From a checkpoint of a small mixture-of-experts model trained on Wikipedia.
Size: vocabulary 1286, 6.67M parameters.
Experts: a softmax router, 8 empty slots to pick.
Training: a variant of SOAP for the experts, 484M tokens, 3787 steps.
Below are experts of layer 5 (counted from 0) of a mixture-of-experts language model. Rows are named router (the router's row for the expert), down (a neuron's output weights, with its number) and show model dimensions 0-127. Each number is 50 + 12 x the weight over its row's rms, rounded and kept within 0 to 99.
After each expert's rows: a language model's description of what the expert responds to. This comes from a sample of Wikipedia text that the model never trained on.

# expert 35
router:62 65 67 75 60 42 45 57 41 61 66 46 46 39 52 41 58 51 45 44 64 46 46 37 43 18 39 50 57 50 35 37 70 29 49 65 40 60 45 64 43 54 59 37 58 62 44 52 71 38 70 38 31 44 57 70 47 67 56 62 59 40 37 51 43 58 55 40 36 63 46 52 66 46 57 55 54 47 78 62 56 45 40 56 45 76 66 45 57 61 65 51 55 42 67 52 32 29 66 25 41 60 73 53 49 23 48 55 57 53 27 39 38 58 56 46 50 35 48 52 50 57 52 39 46 70 37 34
down0:56 35 46 51 56 66 42 44 58 40 47 54 60 60 44 54 37 23 39 34 33 50 35 30 53 50 38 67 65 39 50 55 44 20 35 30 53 62 61 36 40 46 22 53 54 49 46 40 37 42 76 58 45 58 62 54 52 37 43 52 49 58 52 74 21 60 50 46 48 50 43 50 49 33 44 48 68 48 35 52 47 42 38 47 52 59 69 39 56 50 53 38 46 56 46 62 63 43 30 50 30 39 45 52 60 30 69 31 52 63 52 44 41 62 60 33 32 77 62 41 33 71 38 54 55 56 30 65
It responds to: B and F pieces

# expert 29
router:28 52 55 56 30 42 55 47 66 70 34 62 69 51 77 33 44 53 44 50 56 62 77 45 50 54 50 51 60 46 37 47 61 49 53 47 82 51 68 29 50 52 62 65 46 37 45 17 46 55 50 63 32 49 32 52 71 69 65 53 64 51 65 53 39 61 56 33 52 51 63 56 48 59 52 30 44 28 44 43 55 65 59 41 54 44 61 38 43 61 61 50 53 40 66 50 51 52 77 57 80 48 51 52 53 21 33 52 48 56 67 61 58 71 50 57 41 47 46 58 56 54 52 63 53 59 56 48
down0:52 47 58 31 79 52 52 56 39 64 58 74 24 45 49 30 53 37 59 35 32 56 47 52 40 68 67 39 58 45 46 42 36 37 45 49 29 33 37 46 57 54 70 67 47 29 54 35 33 49 54 50 46 55 48 60 31 30 51 50 57 72 36 48 56 69 71 62 61 55 41 52 63 47 57 34 43 59 45 62 52 65 27 59 42 46 61 63 61 70 27 56 61 51 67 84 48 35 52 41 36 73 41 40 52 47 56 43 55 47 49 51 57 57 59 56 55 64 52 40 53 51 53 37 60 35 49 41
It responds to: Prepositions after nouns

# expert 62
router:40 54 51 35 39 35 48 46 54 55 55 69 57 40 57 28 39 57 61 43 49 53 66 34 73 45 52 59 68 15 28 55 67 42 51 65 51 58 66 40 50 65 42 57 55 42 63 64 42 37 58 54 47 55 34 47 41 53 43 68 40 49 63 54 28 52 39 40 75 56 69 59 42 62 57 36 35 43 61 60 56 63 48 38 58 52 44 38 47 58 52 53 80 70 42 51 51 52 44 33 82 54 59 48 49 31 31 51 52 61 52 39 49 64 34 84 58 53 50 67 58 55 40 48 41 36 60 47
down0:54 49 51 56 59 65 46 45 51 52 43 38 50 55 62 79 57 52 57 37 36 50 54 41 51 46 26 66 47 57 59 63 40 57 48 49 64 51 46 53 48 46 40 62 45 65 27 44 56 63 55 39 53 57 40 61 16 38 45 28 21 47 40 31 45 67 47 42 60 50 38 42 72 40 41 35 49 58 57 52 36 44 71 34 59 19 49 37 42 53 33 59 43 59 40 44 45 62 43 57 24 46 62 30 50 61 42 60 64 43 64 67 12 36 42 31 50 53 56 61 40 49 46 28 45 43 49 54
It responds to: Common noun endings

# expert 24
router:51 31 41 56 46 71 60 48 34 14 47 44 45 60 48 55 31 51 54 49 59 72 48 42 51 83 54 57 37 71 48 46 31 47 34 42 53 45 49 44 54 33 53 39 46 23 40 66 43 59 69 54 46 48 58 58 58 35 54 34 38 60 53 47 45 68 54 40 33 41 51 69 35 51 42 41 54 56 59 61 47 55 37 44 53 50 54 73 60 42 40 55 35 34 57 44 36 62 46 39 30 69 49 47 74 63 54 53 61 50 65 58 52 62 64 75 55 77 49 44 46 50 47 70 44 45 82 40
down0:50 46 41 67 36 54 58 63 35 36 70 67 41 52 67 34 45 61 61 53 67 43 61 41 56 50 36 55 43 58 54 28 53 50 67 63 47 49 78 26 36 31 50 52 45 55 46 70 72 68 62 52 50 45 51 48 65 59 55 44 71 40 45 52 49 40 55 47 51 45 42 56 58 31 55 47 56 36 52 52 51 73 20 48 30 55 49 34 25 44 42 38 42 55 62 55 29 33 70 50 27 52 35 44 55 56 32 32 61 32 48 44 70 40 56 54 40 52 54 27 37 61 51 55 52 31 43 58
It responds to: Initial L and the

# expert 54
router:50 55 56 35 41 48 41 58 65 49 59 51 59 50 45 66 53 57 49 64 45 53 74 53 47 56 44 45 44 39 41 93 56 48 48 50 50 42 49 37 52 41 61 62 50 60 62 50 49 57 42 36 27 44 59 53 32 32 48 59 53 41 78 52 58 69 55 50 60 53 48 54 46 42 26 57 50 46 51 42 64 37 39 31 73 41 32 38 52 05 72 39 75 60 51 53 44 54 23 45 61 40 45 43 51 48 48 61 50 55 41 37 50 55 38 73 58 47 32 41 60 55 22 38 64 58 43 51
down0:55 48 64 63 53 60 77 32 50 68 39 38 48 49 43 55 54 66 57 44 56 37 63 45 52 40 64 63 35 76 34 60 46 85 56 57 63 40 53 48 40 37 46 49 55 19 30 52 32 55 56 59 47 68 53 58 44 50 32 36 56 46 59 61 48 54 29 64 31 51 46 43 63 67 34 44 53 43 57 61 59 29 53 56 56 47 66 43 42 50 49 67 38 33 66 32 51 47 38 42 56 73 31 76 53 54 57 58 66 49 66 58 26 40 58 32 49 54 68 45 55 67 58 43 55 56 47 42
It responds to: Word and year endings

# expert 63
router:48 46 43 47 47 62 40 33 48 43 47 74 60 55 49 59 69 46 56 37 51 81 51 69 38 41 41 39 57 41 61 47 48 45 58 39 51 46 49 51 53 49 51 46 58 71 42 74 30 48 33 46 58 43 65 64 73 58 30 23 69 60 35 43 57 50 66 36 68 39 53 41 33 61 36 34 50 50 70 73 45 53 63 46 46 50 28 68 60 44 72 33 52 28 44 43 42 32 47 37 45 45 36 47 62 41 51 36 25 62 50 33 31 46 51 36 37 40 61 42 54 46 68 47 44 38 51 56
down0:53 59 45 54 51 60 64 56 48 43 62 48 49 49 58 33 58 25 62 41 57 74 33 37 52 41 47 70 49 46 58 51 63 65 58 59 42 34 56 42 56 64 43 29 49 38 52 61 69 32 51 44 26 67 57 36 48 25 59 37 44 36 55 30 19 57 44 56 72 61 53 30 68 59 54 29 42 65 61 46 71 68 58 53 50 55 45 43 46 50 44 70 46 60 61 55 68 45 52 39 40 31 60 55 40 47 46 55 51 38 45 51 43 61 74 57 54 32 20 39 28 45 59 37 53 44 59 42
It responds to: Verb stem beginnings

# expert 40
router:77 61 38 50 37 29 80 58 69 57 47 52 38 59 54 54 52 37 61 48 34 57 49 62 34 39 67 28 59 55 47 52 58 51 62 49 56 47 51 37 46 50 68 42 46 68 43 65 66 34 43 40 58 35 65 55 55 54 45 41 58 57 39 40 38 52 61 45 40 67 51 43 33 25 45 31 32 61 58 59 35 35 55 46 63 64 47 53 44 56 68 73 34 46 36 73 27 33 58 43 46 59 78 52 47 43 56 48 35 47 54 44 53 52 49 57 57 50 46 21 50 45 49 61 48 41 31 20
down0:49 37 44 65 44 49 38 48 67 46 44 29 45 54 59 41 36 56 37 52 63 46 44 69 51 44 63 43 40 31 60 77 60 50 58 29 50 62 35 39 57 54 40 57 24 54 35 44 35 41 42 66 57 54 57 34 51 47 27 72 50 47 56 37 49 45 36 45 44 55 48 59 67 46 57 31 69 55 42 60 73 78 54 30 61 47 70 53 20 66 63 53 45 41 47 58 67 56 52 61 68 63 52 56 35 55 38 53 80 55 60 43 50 46 39 42 55 53 44 63 64 28 59 51 73 50 52 51
It responds to: Initial capitals, tri pieces

# expert 21
router:65 31 62 57 66 43 56 49 32 18 51 48 41 48 43 35 34 33 23 32 49 58 56 58 37 47 42 47 55 55 50 42 29 44 56 50 50 55 55 49 51 40 53 55 46 38 34 66 31 61 59 45 66 57 40 65 55 58 56 39 48 71 43 46 65 51 60 41 42 43 51 35 38 37 50 60 51 63 33 71 25 36 53 50 18 47 83 59 42 61 45 52 31 52 59 48 33 53 49 38 46 47 32 37 69 46 66 50 57 43 41 54 39 53 45 61 40 72 67 36 58 43 48 47 33 45 72 37
down0:36 53 53 44 56 40 51 50 44 43 49 65 52 41 61 64 38 63 60 33 44 54 33 60 70 42 58 65 53 48 63 46 26 86 63 61 51 71 50 40 43 35 34 50 68 52 58 53 53 73 52 36 63 38 50 58 52 47 52 48 47 61 57 53 60 72 66 53 56 40 63 58 56 32 34 25 45 77 42 46 63 54 47 38 60 59 61 52 60 18 52 50 62 50 46 58 54 56 35 60 58 35 59 77 34 52 50 48 27 59 40 51 71 47 37 44 63 48 42 47 56 48 68 69 30 50 65 35
It responds to: Initial l/cl/m pieces

# expert 10
router:63 34 58 55 50 44 51 51 31 61 47 69 51 70 47 50 58 49 38 55 31 41 44 35 29 57 54 43 37 32 58 60 63 47 65 46 33 72 51 48 68 53 52 75 54 49 62 50 69 75 42 39 23 66 40 49 49 41 64 56 52 51 51 52 66 46 46 62 41 52 48 49 52 59 51 70 70 45 30 47 70 28 30 41 62 49 32 49 51 46 66 31 56 67 37 47 47 49 30 61 31 68 41 53 53 57 54 65 70 36 57 57 49 43 48 58 40 58 37 47 35 44 26 60 69 49 32 70
down0:76 54 53 57 58 65 51 63 44 67 35 43 47 63 63 55 54 56 57 48 40 53 51 38 63 63 22 40 34 65 51 40 45 77 37 50 66 62 58 52 54 28 47 28 41 46 56 41 46 53 35 48 50 34 32 39 57 42 50 38 53 51 69 52 41 60 56 46 53 26 48 56 35 17 70 45 68 16 39 67 48 60 45 62 60 49 45 42 45 55 53 43 33 41 36 44 44 56 45 40 45 38 53 39 37 44 36 44 50 59 54 62 28 51 40 38 77 51 43 64 63 55 56 69 64 62 43 71
It responds to: Digits in numbers

# expert 14
router:32 35 46 45 43 59 26 39 55 55 40 52 41 46 40 52 41 43 45 44 48 81 44 68 67 62 50 40 45 41 29 51 56 60 57 48 44 60 44 65 62 53 41 39 58 62 50 44 36 44 48 52 57 80 39 59 27 43 65 56 40 43 47 38 40 50 62 39 68 61 85 35 61 68 49 56 68 49 54 52 47 81 57 43 56 37 44 43 55 52 31 75 60 59 40 63 45 57 33 28 65 49 37 53 55 33 44 43 35 35 37 65 38 60 49 52 58 55 48 54 37 64 41 65 43 21 48 53
down0:49 39 41 40 64 57 69 45 46 43 53 37 32 53 53 45 64 62 53 49 44 93 32 54 50 38 31 29 58 61 54 57 58 62 41 65 42 57 55 61 55 38 42 65 43 68 52 55 44 49 58 43 56 40 55 28 67 63 20 66 64 58 51 55 52 56 53 34 50 63 39 45 39 54 50 48 27 40 46 29 61 36 42 70 31 62 50 71 42 43 42 57 50 34 50 31 32 44 48 28 29 66 47 61 43 54 64 42 43 38 60 48 42 55 68 32 45 53 38 43 66 47 49 39 53 56 59 76
It responds to: Sports competition terms

# expert 48
router:67 50 53 56 48 63 40 67 50 39 54 47 44 52 38 47 70 59 50 41 54 46 57 47 49 37 52 59 34 54 32 39 90 53 47 65 58 72 49 70 29 50 62 39 55 58 65 36 28 60 50 33 34 56 48 57 32 58 51 42 62 60 31 53 47 68 45 54 56 55 33 62 79 53 36 64 59 53 39 28 59 37 38 74 54 73 38 41 36 68 58 67 29 42 48 42 53 47 54 59 56 65 52 67 55 34 38 42 66 58 72 57 52 40 31 41 44 43 44 32 41 51 63 58 46 57 59 42
down0:38 42 71 58 46 43 49 34 40 48 64 49 52 56 53 32 74 77 47 57 49 53 39 55 46 58 34 52 58 54 75 52 42 56 41 56 20 59 59 34 47 51 16 36 69 32 33 63 50 72 68 33 37 49 51 51 34 34 83 49 42 56 66 53 68 50 38 44 48 51 60 52 46 47 73 44 64 46 60 47 54 54 36 64 48 54 52 45 62 37 59 49 69 57 36 48 55 53 55 49 57 55 50 37 16 51 57 52 47 44 59 52 28 40 60 72 47 49 35 64 46 43 57 31 49 54 66 42
It responds to: Cyrillic and if pieces

# expert 33
router:46 48 62 42 43 56 63 56 55 49 60 38 33 52 62 62 50 42 39 25 35 36 47 68 45 62 49 37 67 50 58 56 40 35 71 58 36 51 62 60 48 50 23 51 46 48 37 37 62 75 55 53 78 47 31 35 47 30 44 31 63 47 61 47 46 59 33 50 58 58 37 57 50 61 65 46 53 41 43 56 83 53 67 46 61 57 54 38 39 47 43 54 38 53 69 28 63 56 56 66 53 41 54 38 29 74 57 69 51 44 65 42 36 28 63 48 30 66 62 52 48 49 52 60 62 60 71 46
down0:54 59 47 33 50 44 48 47 53 41 45 64 65 63 60 46 62 56 54 41 46 49 47 44 19 49 56 46 54 32 52 37 51 40 41 62 40 82 76 37 55 50 55 44 58 84 59 54 41 67 47 51 64 57 65 53 55 64 61 55 56 36 47 45 45 53 45 57 70 55 58 73 65 57 67 51 56 72 45 64 75 59 42 55 60 56 12 27 51 47 64 39 59 61 62 50 42 52 47 55 68 68 48 59 42 40 61 34 79 59 44 43 38 49 60 53 35 50 43 71 49 36 46 39 49 43 34 60
It responds to: Copulas, as, commas